Weights of a small mixture-of-experts language model, trained from scratch on English Wikipedia: 112 GeGLU neurons an expert, 6919 steps.
Below are experts of layer 3 (counted from 0) of a mixture-of-experts language model. Rows are named router (the router's row for the expert), gate (a neuron's input weights, with its number), up (a neuron's input weights, with its number) and show model dimensions 192-255. Each number is 50 + 15 x the weight over its row's rms, rounded and kept within 0 to 99.
Before each expert's rows: a language model's description of what the expert responds to. This comes from a sample of Wikipedia text that the model never trained on.

# expert 5
It responds to: Temporal prepositions such as after, before, during, when, plus negators not, no, without, and opening pieces of longer words (con-, consid-, gu-).
router:59 62 64 35 21 23 73 36 58 29 60 65 60 39 68 25 69 63 46 56 51 68 31 64 61 48 24 47 43 72 35 73 95 64 44 74 42 34 66 67 44 56 41 33 54 41 59 72 28 65 28 65 36 23 49 47 35 63 45 59 56 43 64 61
gate0:50 55 70 48 46 31 37 58 52 62 64 70 39 57 57 52 25 48 54 41 27 62 66 31 46 41 64 57 45 48 30 48 66 59 26 65 54 51 46 49 37 35 40 46 64 42 89 51 39 62 33 33 50 67 24 61 43 57 65 70 57 59 47 65
up0:42 50 40 33 67 29 44 42 62 65 58 24 44 81 53 51 13 51 29 46 77 59 60 67 61 50 34 35 41 38 60 48 27 38 41 26 54 68 52 57 38 56 54 59 24 52 26 38 71 33 51 65 57 34 85 82 62 52 76 40 28 48 50 58
gate1:56 27 59 33 40 53 26 55 70 48 32 63 50 53 52 31 30 61 23 54 49 65 56 72 74 71 31 59 47 60 67 48 65 63 64 50 47 47 51 37 50 60 47 51 72 52 69 28 28 64 43 41 38 50 37 44 46 48 54 38 63 58 39 49
up1:50 38 71 53 66 78 63 91 78 56 43 42 25 36 62 57 32 39 33 61 30 80 28 68 79 22 32 45 55 34 60 52 35 64 84 36 61 37 53 50 46 27 34 55 42 36 31 52 44 75 66 40 33 42 68 47 37 44 45 44 47 39 18 61
gate2:68 46 76 46 28 48 42 45 45 65 42 34 65 51 40 75 63 38 41 50 39 40 39 48 48 43 33 52 53 69 45 61 54 68 62 64 49 41 59 19 37 63 61 61 34 44 44 42 61 47 57 61 54 54 70 53 65 53 41 30 57 55 50 43
up2:65 48 57 49 33 46 69 39 32 63 33 55 53 47 27 59 48 34 47 34 54 32 47 38 36 46 64 40 64 65 49 56 65 67 52 58 42 43 54 58 46 62 60 55 52 50 54 51 75 59 58 39 58 55 47 52 36 47 59 39 67 66 44 45
gate3:95 59 37 60 20 40 56 45 25 77 64 48 69 29 45 70 51 41 68 37 58 42 61 72 50 39 38 35 40 55 62 53 66 44 72 43 46 49 46 45 68 45 63 50 65 63 77 66 66 29 32 57 54 63 50 41 24 74 64 41 67 87 64 43
up3:55 51 54 22 09 50 27 51 44 60 57 72 31 47 63 31 51 37 35 58 38 40 51 54 42 61 48 23 51 22 43 58 44 55 58 46 40 51 59 61 51 61 19 62 50 31 68 67 58 64 42 22 60 36 42 63 51 33 53 55 27 42 38 41
gate4:71 47 47 45 41 42 64 44 62 66 32 61 59 60 28 88 50 50 41 71 47 77 34 70 47 27 52 44 51 40 31 60 58 50 58 54 64 65 70 70 53 61 58 61 33 36 89 56 53 72 38 50 46 47 49 50 29 55 61 73 58 46 47 45
up4:39 74 77 75 39 46 58 66 43 23 73 57 43 58 28 48 73 45 53 71 41 43 36 74 21 54 38 49 60 66 64 67 55 64 59 62 59 61 39 77 37 33 74 32 24 27 68 36 56 52 86 62 22 56 46 24 51 53 77 52 39 48 55 59
gate5:43 65 40 49 38 15 54 50 53 69 68 40 49 71 66 42 39 42 72 50 67 35 39 40 69 38 41 50 21 61 63 70 52 60 77 41 47 64 69 46 57 71 47 51 54 42 66 33 52 35 36 45 46 51 22 52 47 09 62 66 45 66 55 43
up5:31 46 73 47 82 55 49 67 71 28 47 65 51 36 48 45 39 43 41 60 53 72 59 49 40 62 42 49 67 43 52 41 73 50 43 65 50 35 45 57 68 53 40 62 76 72 48 66 48 51 65 56 58 68 79 61 57 69 35 54 58 35 56 45
gate6:38 37 50 58 54 74 49 47 34 65 50 47 53 70 45 26 33 36 39 65 46 59 72 71 55 59 37 34 54 65 47 56 45 57 68 49 53 42 58 34 75 40 30 62 56 55 54 40 37 23 27 42 79 60 60 65 63 64 64 50 33 39 51 72
up6:47 55 44 43 55 40 53 49 48 52 42 38 53 67 59 61 81 59 62 17 54 27 12 52 43 40 69 65 50 62 38 41 31 42 43 56 58 56 43 52 31 50 77 33 38 58 51 54 53 57 75 37 24 41 50 33 28 60 23 53 56 73 41 44
gate7:57 34 33 54 14 45 53 52 55 41 50 64 61 42 53 54 44 23 26 61 78 61 55 63 65 51 43 60 56 46 34 37 41 46 63 42 39 51 46 66 66 82 45 19 75 66 44 67 50 35 44 49 49 38 38 42 44 46 45 60 73 59 64 68
up7:34 74 63 57 66 52 51 40 50 57 47 41 33 36 38 47 54 36 67 53 49 34 65 33 29 40 72 57 51 21 67 86 46 52 44 73 87 54 72 09 56 55 46 64 50 58 49 41 48 65 50 44 77 63 65 32 44 41 40 56 64 53 51 44
gate8:46 45 22 69 31 63 73 52 29 76 46 75 60 70 42 43 49 49 39 60 38 33 56 76 32 56 35 55 24 67 27 41 89 57 65 52 58 63 37 72 64 36 42 30 44 32 56 41 51 51 25 70 62 47 48 38 29 53 26 72 35 56 70 36
up8:26 10 38 70 48 48 42 49 43 70 42 74 72 48 72 55 67 37 65 70 26 45 59 79 48 52 49 43 53 47 29 43 71 48 70 48 27 65 52 76 56 60 40 17 48 56 46 58 56 91 39 45 65 38 53 42 59 67 35 33 45 57 49 88
gate9:41 51 50 45 74 32 34 65 53 39 36 38 71 46 36 37 46 51 27 84 40 44 42 73 72 62 32 62 78 62 48 76 66 58 80 51 73 71 66 29 58 35 36 60 53 35 57 45 47 43 86 73 41 34 56 64 68 53 43 51 40 51 76 29
up9:36 39 60 51 64 30 54 55 46 71 08 45 32 39 53 51 41 56 59 42 43 65 57 35 36 30 62 69 24 43 74 55 35 53 54 63 46 57 59 43 56 47 30 53 62 20 54 61 50 50 60 32 57 29 73 37 50 54 60 43 30 52 37 44
gate10:39 24 35 36 21 84 44 65 45 63 75 36 29 59 38 60 41 51 31 37 47 35 32 42 44 66 61 27 64 45 39 48 69 62 24 67 30 53 65 53 70 58 49 53 76 69 70 62 52 13 72 39 27 68 48 72 41 69 45 65 30 90 56 61
up10:46 57 27 44 73 54 56 41 52 47 59 36 48 55 27 48 80 72 57 65 41 31 32 30 50 72 75 47 23 39 55 29 56 10 33 34 45 58 69 52 59 51 46 85 76 36 68 46 32 52 57 63 61 36 67 35 36 62 60 51 64 44 64 53
gate11:33 77 75 23 22 28 50 40 48 55 38 44 38 57 40 61 33 61 68 77 26 54 41 71 35 38 43 55 61 36 63 55 77 54 48 55 35 69 50 53 88 31 36 73 52 51 35 62 34 63 37 64 40 63 36 43 27 65 76 35 61 51 78 44
up11:44 44 51 32 34 34 69 54 60 32 49 36 25 53 54 45 74 18 57 46 45 50 74 41 52 39 60 29 70 60 40 54 52 48 21 61 69 67 48 53 55 73 57 53 81 52 43 67 43 49 43 44 48 50 34 30 51 38 17 43 45 66 48 56
gate12:49 35 60 57 41 62 88 32 42 50 45 59 61 48 46 35 50 56 51 65 53 39 53 29 48 47 43 23 57 46 57 42 63 12 93 49 43 35 61 60 43 64 63 30 50 53 71 59 35 78 35 54 42 73 22 69 47 49 55 55 43 43 81 45
up12:42 26 64 49 54 76 66 67 48 45 51 41 61 50 56 20 32 74 39 48 47 54 23 61 56 49 49 40 48 48 55 51 61 33 74 72 43 26 59 55 51 30 54 28 69 31 50 37 40 72 60 54 38 38 29 18 51 49 60 55 33 56 50 42
gate13:17 48 33 48 55 11 71 64 56 59 22 36 47 60 73 17 64 25 46 46 39 67 82 68 41 46 63 64 71 45 64 32 57 46 50 56 27 46 62 33 30 38 63 25 54 72 22 62 42 67 14 61 50 49 51 58 48 36 71 25 22 70 67 36
up13:55 58 61 49 44 30 53 58 61 51 29 41 49 65 57 80 53 84 42 62 44 33 70 36 42 33 49 51 48 29 37 44 68 43 10 29 92 54 47 60 49 50 26 57 21 28 40 49 34 50 05 59 53 36 71 45 31 68 50 79 44 46 42 56
gate14:52 50 76 44 23 38 38 61 77 43 42 29 79 54 44 54 25 59 44 60 49 36 44 68 41 27 48 55 30 63 40 73 61 30 23 11 50 53 64 61 52 53 65 54 65 83 78 56 53 33 39 54 41 36 48 71 28 76 52 50 30 63 37 54
up14:39 50 44 51 52 46 51 52 76 76 35 79 73 55 75 72 36 49 51 58 58 51 42 61 39 37 94 61 45 53 78 37 52 44 19 45 54 49 41 70 53 54 53 47 46 45 65 52 48 61 51 26 50 56 68 62 23 46 69 39 30 51 61 33
gate15:85 40 62 34 24 78 69 49 62 71 27 58 41 52 56 60 54 61 59 56 45 45 52 63 65 27 48 65 64 12 04 73 57 27 27 60 49 49 63 35 42 49 43 53 33 54 59 48 76 30 62 55 48 42 37 49 46 75 44 20 57 49 58 57
up15:29 35 50 59 73 43 43 59 47 46 24 51 47 51 59 60 53 51 51 74 47 52 40 22 39 54 42 52 57 25 78 27 55 59 57 30 63 20 39 72 75 43 48 43 55 11 68 44 33 51 85 35 63 54 50 26 54 51 79 76 35 63 33 40
gate16:67 57 34 45 34 34 34 42 34 45 62 59 54 48 42 56 73 58 31 56 48 47 38 52 38 48 54 61 35 73 54 28 56 66 40 31 43 47 54 33 45 61 49 48 69 66 38 52 55 46 40 77 53 61 38 23 44 50 63 47 46 51 66 22
up16:60 34 49 46 36 27 34 58 54 42 53 70 54 56 67 23 42 55 57 59 33 46 59 62 47 28 60 31 67 48 34 47 18 21 79 51 99 29 41 54 60 57 32 33 25 35 58 46 50 59 45 27 64 51 59 38 57 58 53 32 50 34 44 54
gate17:45 67 25 56 33 27 28 26 44 52 53 79 63 51 43 44 44 53 39 58 54 41 44 54 33 29 58 46 51 62 24 48 65 46 52 61 24 50 43 64 64 71 65 56 42 42 47 56 38 64 35 45 56 72 26 58 42 34 25 26 49 67 69 45
up17:55 59 31 44 50 33 59 39 49 28 54 67 44 50 38 27 54 69 45 31 49 36 37 84 31 59 55 39 41 61 34 55 56 63 60 39 42 48 56 31 64 75 59 42 33 50 34 36 37 41 46 43 49 71 56 33 43 30 36 51 58 74 45 31
gate18:63 40 66 50 35 51 45 59 32 47 51 59 71 37 54 20 29 33 43 62 63 58 45 77 95 37 44 42 55 47 55 40 42 34 61 45 54 23 49 69 73 51 20 27 53 67 61 81 48 35 24 29 37 40 45 53 34 58 60 57 72 56 57 65
up18:08 69 39 49 76 48 58 50 53 66 49 42 14 79 55 78 72 61 66 27 57 39 65 33 31 44 57 55 47 49 73 67 62 55 33 54 51 64 46 37 31 43 74 67 46 27 33 27 51 56 52 59 51 52 66 45 65 62 47 44 48 49 39 44
gate19:56 45 30 14 39 59 56 60 50 64 38 74 49 67 47 69 22 23 67 47 47 58 60 66 64 23 44 69 40 51 64 52 32 67 50 39 90 44 49 50 76 39 59 36 57 49 43 72 37 70 35 42 58 48 69 43 23 48 78 17 46 28 36 49
up19:33 46 35 35 52 68 60 29 32 64 34 59 50 48 39 61 51 48 53 36 39 58 42 59 65 28 43 38 18 34 31 43 27 58 36 16 53 46 54 60 89 54 45 56 41 39 61 56 41 54 35 49 35 79 57 47 25 64 54 17 61 22 36 53
gate20:30 59 51 37 38 43 46 31 37 56 44 53 50 20 60 58 43 40 46 73 57 42 71 76 36 67 78 36 36 58 64 36 58 75 37 45 53 35 44 66 33 36 78 53 65 43 61 73 61 78 19 70 55 34 12 48 41 46 48 56 63 36 60 60
up20:43 36 54 69 53 49 55 76 65 47 62 36 56 51 51 26 58 31 58 36 47 46 57 55 25 40 63 62 25 40 49 48 67 73 59 53 68 31 57 72 36 54 64 38 34 81 48 66 40 54 42 48 48 42 42 46 33 51 49 51 72 63 53 41
gate21:64 94 47 43 40 40 38 55 55 25 49 62 48 49 72 35 32 48 27 23 46 71 63 60 63 41 40 46 47 85 51 38 58 57 56 71 34 84 55 40 44 46 52 48 62 48 53 61 82 45 38 35 32 47 43 41 28 80 77 29 44 44 45 09
up21:60 74 54 38 73 48 70 23 24 33 47 63 52 39 45 51 57 68 59 67 67 61 62 69 53 48 56 73 56 26 64 36 61 58 58 44 41 45 61 66 30 39 40 62 73 49 60 48 39 62 33 53 73 34 35 56 42 34 73 19 57 32 46 60
gate22:58 40 60 33 46 46 75 61 31 47 77 56 26 58 65 43 39 54 79 70 29 56 27 88 73 55 34 56 42 88 61 34 73 60 68 60 69 86 51 58 53 46 61 41 53 58 48 53 69 50 34 66 37 60 25 54 60 35 47 37 58 68 67 62
up22:56 49 52 51 29 27 76 44 58 23 72 60 17 56 64 47 40 62 59 49 35 74 43 77 47 37 34 46 25 78 27 62 80 61 75 67 62 40 57 42 50 55 50 53 72 54 51 66 53 54 34 38 15 72 29 47 27 37 41 25 48 56 49 42
gate23:59 37 22 57 57 47 54 44 44 35 49 36 57 52 53 70 51 70 42 39 41 53 63 68 42 35 84 41 84 32 58 42 51 40 66 53 56 53 57 62 46 58 22 44 50 55 42 58 52 63 49 62 35 66 24 72 63 54 58 47 47 76 59 26
up23:77 55 31 40 47 56 53 49 50 47 51 32 33 67 61 65 50 75 62 57 47 60 37 64 70 16 78 45 65 76 60 62 38 34 64 33 62 49 72 39 70 58 52 41 53 58 60 38 44 98 44 77 36 66 37 38 57 38 74 42 51 70 50 35
gate24:40 80 72 50 33 21 38 28 55 43 41 35 40 49 58 65 55 47 81 37 58 39 42 42 70 60 55 68 59 52 31 47 45 54 81 39 36 36 45 64 33 49 42 44 25 52 34 29 53 40 49 38 61 59 38 41 56 65 18 54 39 67 68 29
up24:72 42 63 47 25 38 45 60 63 65 48 35 32 35 41 32 53 56 55 58 58 52 47 64 64 42 58 57 26 42 47 40 34 59 73 27 57 33 38 65 45 49 35 55 59 54 46 36 73 42 52 29 73 49 42 66 64 52 36 59 54 46 44 60
gate25:73 57 75 56 51 65 55 78 30 68 41 61 81 48 61 43 34 40 54 55 58 21 59 60 63 33 74 55 33 83 87 47 76 53 69 44 27 52 66 34 48 52 22 34 58 53 61 89 54 44 61 58 51 42 48 36 50 58 66 73 26 40 83 47
up25:41 53 49 55 55 99 59 82 45 63 53 62 58 55 51 25 47 66 60 58 41 34 22 73 55 48 48 41 56 73 86 52 46 32 61 48 50 39 35 66 43 35 38 41 51 40 57 38 40 48 57 50 26 24 49 40 48 59 68 43 41 44 52 21
gate26:37 54 36 22 34 44 95 53 41 56 44 36 51 65 46 58 44 63 55 77 59 46 77 51 22 72 54 34 43 16 29 57 57 46 70 28 73 77 44 50 50 39 63 48 70 55 29 28 46 52 66 54 41 44 50 42 56 34 19 77 27 17 52 43
up26:44 41 83 29 93 43 42 74 68 17 53 54 18 05 75 53 56 36 41 55 79 70 39 58 43 50 43 51 38 84 68 26 46 55 19 66 55 52 63 58 57 50 41 50 50 76 36 61 70 52 31 62 38 45 41 50 59 54 85 52 51 31 50 36
gate27:55 63 40 50 53 68 71 50 65 54 40 16 47 31 52 31 73 63 62 34 46 45 40 38 29 33 43 48 22 71 67 63 46 29 53 30 53 52 28 74 49 35 72 55 33 47 72 57 48 44 76 49 36 69 39 64 79 43 51 43 74 68 56 58
up27:27 49 63 37 58 58 45 54 60 71 43 65 56 39 54 77 37 43 43 60 46 42 44 39 56 53 47 53 41 57 57 51 59 72 24 66 19 56 32 44 35 51 42 55 51 87 52 56 31 57 57 63 63 27 52 27 52 61 68 65 48 21 88 33
gate28:64 84 39 35 39 55 63 41 63 57 36 59 70 79 39 53 56 58 28 61 57 45 50 84 31 47 60 26 41 60 30 39 37 66 35 64 57 50 36 75 64 22 77 53 42 60 46 52 80 45 48 70 47 31 53 47 58 37 32 39 65 88 47 41
up28:52 59 59 81 41 82 29 49 31 63 62 28 55 63 42 99 59 53 29 38 30 28 50 21 43 31 64 46 16 44 74 76 39 65 57 42 36 75 57 16 67 52 34 59 75 77 68 44 52 41 77 43 62 64 58 58 44 48 61 48 49 40 59 58
gate29:60 42 53 62 27 48 39 70 77 60 44 41 34 33 63 53 65 60 54 49 27 44 61 64 48 73 37 58 40 55 37 21 54 47 49 49 43 68 38 58 47 38 49 50 63 37 50 71 25 53 44 54 36 42 59 34 43 55 32 47 44 55 44 67
up29:62 54 47 34 45 31 29 59 63 45 42 30 43 36 49 21 58 53 52 57 58 44 32 61 69 44 56 46 49 32 39 41 66 77 37 52 49 49 78 25 30 36 51 40 42 03 48 50 47 49 35 26 60 51 55 73 20 58 49 16 66 61 15 56
gate30:30 35 44 57 05 59 36 25 68 32 52 25 46 25 55 45 47 37 71 29 32 59 49 54 59 52 64 49 48 61 20 60 48 48 57 49 53 39 48 62 20 63 38 24 47 63 44 51 41 33 53 52 50 62 39 49 43 58 29 88 49 42 48 54
up30:34 55 45 49 82 69 54 91 53 67 44 33 66 43 30 37 60 25 48 42 50 33 41 69 32 41 39 45 53 63 40 35 30 48 68 41 46 58 37 27 61 53 54 61 41 06 40 74 55 44 16 64 60 39 47 55 55 33 62 51 19 70 26 39
gate31:31 55 28 55 64 45 55 31 45 27 58 49 66 40 29 52 54 41 55 99 56 51 20 48 56 36 57 63 44 59 30 51 60 60 49 63 55 54 42 49 41 39 39 45 52 34 59 57 45 37 57 64 31 64 47 63 65 68 52 51 80 41 29 43
up31:79 41 66 48 42 63 25 78 44 44 61 42 13 66 47 53 64 63 36 50 41 48 77 52 58 99 61 45 46 32 61 70 28 55 57 44 62 46 60 39 19 50 54 73 45 63 30 46 52 53 46 27 64 42 42 58 54 46 49 47 32 60 70 47
gate32:62 35 54 09 28 62 68 59 45 36 49 49 53 28 69 51 49 59 72 77 42 73 44 55 83 67 71 37 58 71 38 30 69 47 47 74 06 34 50 35 11 38 52 22 45 71 51 74 49 41 23 43 34 26 69 55 57 58 49 41 46 52 52 44
up32:31 61 37 85 57 56 46 63 24 65 90 32 43 96 30 47 47 50 35 43 35 33 42 50 15 44 57 75 54 25 69 51 48 76 57 38 52 67 72 33 66 76 26 73 52 39 61 21 51 87 63 35 38 63 31 40 53 39 65 55 43 53 52 24
gate33:78 38 38 40 38 24 34 65 47 58 15 61 54 19 28 27 35 28 74 74 48 62 42 75 38 54 68 86 24 49 37 43 72 81 35 65 67 55 58 03 59 34 60 25 37 53 63 52 52 67 63 59 51 72 62 41 53 48 40 43 40 55 57 48
up33:52 25 63 40 60 44 61 56 56 38 47 74 40 27 48 47 36 45 47 43 32 46 64 53 59 52 38 46 68 67 46 31 25 50 50 52 54 68 66 69 53 61 69 89 45 56 60 67 61 40 33 43 36 50 65 67 33 48 25 38 58 47 66 53
gate34:34 87 40 68 35 42 48 42 61 66 56 86 47 48 59 73 59 64 50 30 22 44 51 52 35 35 44 52 49 42 21 63 52 29 40 46 60 58 60 65 46 89 36 70 43 77 43 48 35 62 68 46 54 47 55 58 37 73 57 47 79 44 80 74
up34:51 37 22 15 41 52 69 55 44 33 50 24 91 46 43 40 42 69 57 32 29 61 04 53 48 56 44 31 61 29 35 62 36 39 28 26 39 39 00 47 22 40 60 61 39 59 30 32 49 64 52 42 31 65 32 38 56 45 76 37 42 58 38 34
gate35:36 17 39 20 12 42 52 83 62 53 51 66 83 21 61 57 43 52 49 62 36 63 66 70 53 38 54 40 43 56 61 22 77 63 33 45 82 58 48 33 43 45 50 37 51 26 55 32 43 42 61 30 59 54 36 64 43 64 63 49 65 69 54 39
up35:44 58 49 42 40 48 40 33 43 45 37 60 80 29 50 37 68 54 56 77 42 56 62 78 73 56 16 68 36 77 47 28 56 65 33 41 72 44 47 43 36 48 34 65 50 22 47 46 69 33 51 55 61 35 58 75 28 77 64 46 78 48 73 50
gate36:59 39 33 63 46 60 48 43 31 48 54 59 57 40 55 58 51 44 74 64 52 64 50 39 51 64 59 62 53 81 55 51 43 70 35 46 43 34 66 40 24 40 61 56 26 67 45 47 53 40 52 73 58 55 32 55 64 89 81 55 43 33 59 32
up36:55 56 30 26 24 22 54 38 35 43 33 47 52 79 42 81 64 45 55 57 53 50 47 33 48 47 69 62 61 68 33 65 50 40 81 43 22 47 45 34 19 32 48 52 26 33 29 61 55 57 35 48 43 38 43 23 84 32 52 24 56 62 59 52
gate37:50 66 43 62 36 41 76 43 62 46 34 48 40 46 30 44 65 58 62 44 54 60 54 58 58 46 61 35 69 68 56 58 66 47 58 40 64 65 31 54 45 36 43 16 57 48 56 61 63 45 58 55 63 46 52 48 33 68 37 57 57 64 58 36
up37:70 68 27 68 72 48 36 46 52 42 31 54 55 70 44 22 67 56 56 63 41 32 54 24 38 54 56 55 58 49 55 57 48 74 51 46 44 46 38 22 55 47 37 49 58 65 46 39 57 35 29 46 58 36 46 55 55 56 55 66 38 36 45 33
gate38:58 68 53 41 35 27 24 56 65 42 52 53 37 49 55 98 53 39 55 48 57 68 46 54 77 55 39 50 51 44 41 60 39 99 32 62 80 42 15 42 58 41 36 55 55 65 49 50 60 50 28 31 57 60 50 57 38 74 55 39 14 45 40 55
up38:45 52 73 61 69 47 54 36 27 40 32 52 47 57 38 23 29 57 37 49 24 46 34 56 23 52 42 48 72 28 50 48 57 00 60 39 18 35 61 48 34 49 68 53 37 45 30 41 57 43 60 50 81 38 44 81 67 43 42 77 97 62 69 19
gate39:60 73 48 72 49 13 25 53 45 69 44 47 67 31 49 38 93 54 45 19 50 50 18 70 55 46 38 65 55 82 64 49 72 37 29 55 49 60 61 50 58 37 54 61 31 78 59 26 58 58 62 27 69 47 42 52 61 48 42 50 41 54 67 42
up39:69 48 33 47 39 71 63 37 69 55 35 56 39 51 45 49 44 45 52 62 47 37 69 67 17 40 31 27 67 83 27 53 50 60 49 30 59 37 63 36 21 52 40 33 52 59 14 50 41 69 61 62 12 63 63 49 39 58 33 28 53 41 37 26
gate40:25 49 64 54 38 62 34 47 73 61 30 44 56 76 39 49 49 47 41 66 60 54 45 79 91 70 33 89 48 51 40 27 38 35 62 36 62 53 45 70 55 38 33 37 31 27 62 48 65 47 39 15 35 35 57 56 58 65 61 58 27 61 36 41
up40:48 68 61 35 34 58 51 65 43 35 59 49 68 39 62 47 32 60 34 47 40 68 30 55 61 43 40 81 40 40 48 54 59 58 70 44 63 54 32 37 14 53 40 59 39 44 67 48 40 58 69 72 64 54 32 32 54 60 37 46 45 57 54 66
gate41:50 65 68 52 55 52 28 56 48 40 70 59 40 26 71 34 42 65 78 61 48 57 28 56 41 48 46 45 41 42 55 55 76 55 55 60 50 30 55 56 24 60 80 21 39 45 37 41 30 34 42 43 83 32 26 57 44 46 62 42 46 57 41 55
up41:42 38 18 78 40 24 84 42 59 55 24 34 74 72 42 70 64 52 25 24 50 56 60 42 46 34 50 32 45 68 45 24 37 69 49 49 56 74 55 60 77 52 43 83 54 38 81 30 69 67 87 50 49 56 84 51 49 50 51 71 45 51 50 56
gate42:64 53 59 50 38 52 78 78 36 71 44 52 58 23 73 04 71 28 44 63 47 40 58 53 50 66 51 46 65 54 36 30 47 70 49 42 42 41 50 49 28 51 54 77 38 41 59 42 54 30 30 69 35 73 62 49 56 51 56 57 42 42 70 44
up42:28 48 31 40 57 49 30 43 56 57 52 52 46 59 38 60 31 61 62 49 60 54 40 45 27 22 52 54 50 36 72 57 74 50 59 59 55 54 63 59 42 36 43 40 41 32 36 67 48 56 20 33 63 35 42 54 77 59 46 63 52 65 24 36
gate43:53 15 85 21 24 79 53 50 67 15 60 61 66 44 69 48 43 42 45 58 74 40 49 55 85 35 44 55 44 53 46 44 60 35 57 81 25 38 71 70 49 52 93 62 52 43 43 45 57 51 30 51 51 43 51 43 60 68 34 81 58 46 70 73
up43:62 53 39 87 49 31 40 53 56 48 46 43 37 64 31 50 44 55 40 52 23 53 76 47 37 28 41 49 64 33 62 40 49 55 93 33 48 59 60 47 61 40 08 61 44 58 47 43 79 36 33 53 37 44 44 51 45 43 62 36 41 72 64 59
gate44:64 49 57 40 51 33 66 56 53 39 47 80 65 44 43 66 55 49 45 78 30 43 81 40 49 55 44 71 32 42 43 41 58 48 70 82 65 33 71 48 41 39 75 40 42 42 33 63 37 44 38 56 50 56 59 20 41 79 34 40 63 33 40 82
up44:38 44 85 61 48 34 68 89 50 55 37 46 31 72 74 74 55 68 77 36 65 61 35 68 23 36 46 30 69 24 41 57 55 37 50 42 47 64 63 53 46 61 61 56 20 66 66 57 73 44 36 42 46 67 46 55 38 34 27 52 29 42 56 73
gate45:50 45 67 82 43 24 52 35 55 56 25 44 45 66 51 68 75 65 76 57 35 52 49 65 48 53 41 40 46 57 38 52 76 61 63 38 40 48 65 24 44 24 70 53 06 51 81 27 49 51 24 48 52 56 36 62 38 56 41 42 56 67 91 25
up45:39 03 76 70 45 52 45 40 38 53 44 51 47 12 23 80 73 53 52 58 62 51 59 20 38 69 43 41 39 56 39 55 50 71 56 43 31 51 70 36 41 44 46 22 29 43 69 60 52 58 38 57 83 57 70 38 61 56 45 53 63 61 58 39
gate46:65 65 65 26 49 25 98 60 20 50 37 34 48 36 39 64 54 59 48 28 44 41 40 70 78 59 36 52 19 68 64 56 61 78 62 53 27 89 69 40 44 34 53 59 61 42 55 64 54 28 42 50 62 44 66 64 49 76 30 43 77 61 45 49
up46:72 54 69 48 68 52 53 41 50 34 39 45 64 76 44 25 32 42 61 59 70 42 50 80 43 56 28 62 23 52 69 58 66 32 24 48 58 40 55 58 45 32 69 61 54 27 48 43 46 52 63 44 72 50 58 19 53 44 39 65 43 32 63 24
gate47:85 71 38 45 29 48 42 51 57 99 66 36 35 64 43 51 55 46 36 54 18 58 36 62 54 54 69 56 46 75 58 45 53 42 47 49 79 49 30 48 40 55 47 57 31 40 64 43 47 49 55 64 57 27 60 34 44 38 55 41 45 59 55 30
up47:70 20 70 46 61 47 35 28 67 34 36 31 47 49 32 44 65 58 32 36 61 50 87 47 57 59 58 52 69 40 46 53 34 43 54 47 32 59 33 65 50 67 34 62 53 53 37 54 59 56 33 32 54 30 41 38 38 25 53 52 26 45 60 72
gate48:49 45 66 67 23 51 43 79 37 60 47 82 53 33 38 60 54 41 29 71 63 61 43 76 50 61 31 57 35 39 25 45 39 44 64 49 48 56 39 70 65 62 67 25 82 70 47 52 52 28 52 25 41 25 55 52 44 35 47 55 51 50 49 63
up48:56 50 72 57 24 32 47 56 42 55 56 68 45 32 42 34 55 42 27 60 31 82 30 71 71 75 32 52 39 70 32 57 56 59 29 67 12 46 54 59 47 62 80 28 95 71 49 43 65 45 61 21 25 24 49 50 63 42 49 47 57 37 70 50
gate49:43 45 56 41 37 61 46 39 59 49 57 61 45 45 51 48 69 34 37 44 40 42 40 54 39 49 44 53 37 38 64 38 46 82 28 47 72 63 24 74 67 36 37 49 69 24 62 24 81 36 59 15 48 56 05 61 48 58 66 51 52 47 53 54
up49:44 40 59 35 38 50 47 69 73 53 63 38 57 43 50 41 50 97 57 66 48 07 43 32 58 73 13 51 40 35 68 47 47 43 66 57 38 53 76 57 52 33 64 49 60 57 46 30 54 33 56 58 43 50 60 28 37 39 60 58 63 50 55 36
gate50:50 66 35 33 76 41 64 44 44 49 13 35 62 29 29 46 40 56 73 50 77 36 51 54 65 44 52 50 54 69 35 79 64 40 44 57 54 37 58 35 42 55 87 41 59 69 51 05 41 54 50 47 67 83 39 46 49 50 43 45 43 74 68 38
up50:45 27 33 45 57 44 42 30 65 62 51 48 36 48 46 46 21 52 44 65 27 41 36 48 53 59 39 51 87 28 58 52 31 56 88 48 53 43 73 55 70 68 40 51 30 33 45 31 48 28 64 46 41 64 49 69 58 75 40 55 80 68 26 74
gate51:37 30 56 41 42 54 13 55 54 45 37 70 33 45 36 32 40 42 50 64 75 57 54 54 56 49 59 46 65 53 55 26 63 48 17 58 46 60 64 65 09 25 72 45 61 50 43 55 46 45 47 51 43 38 25 47 60 36 29 38 61 33 52 59
up51:49 68 58 33 29 47 37 53 54 40 36 62 41 70 46 22 36 56 40 48 63 72 42 46 73 45 65 34 71 71 42 57 41 75 59 51 43 48 52 39 44 29 63 62 49 37 89 52 33 25 51 60 36 64 38 54 46 24 51 56 59 64 62 44
gate52:55 62 50 58 61 11 50 54 66 41 62 43 38 40 43 31 59 44 43 64 46 72 53 64 41 34 57 51 54 67 46 41 42 66 57 43 50 39 72 48 51 60 44 49 48 50 55 64 43 58 66 65 24 66 19 43 23 74 71 67 64 59 65 22
up52:26 44 42 48 43 64 51 46 72 66 65 63 67 47 55 50 63 57 58 29 72 72 51 28 52 70 58 52 66 39 34 26 40 34 52 45 49 35 46 49 57 53 37 36 73 41 66 41 57 42 48 41 64 51 54 66 71 72 11 24 43 29 27 76
gate53:44 61 33 49 22 42 34 44 54 43 37 54 42 32 72 73 55 45 63 36 30 53 39 59 28 60 59 44 29 65 41 61 58 69 69 64 64 47 38 52 55 38 48 38 58 61 86 66 42 48 57 72 60 54 40 36 43 48 27 46 54 61 55 47
up53:47 57 60 39 64 65 49 59 63 57 59 43 51 58 50 42 66 51 09 57 69 24 58 48 51 66 37 37 39 45 36 58 51 31 68 34 17 55 67 49 60 57 56 59 27 30 52 63 53 30 74 49 63 59 55 74 66 33 26 55 42 61 57 46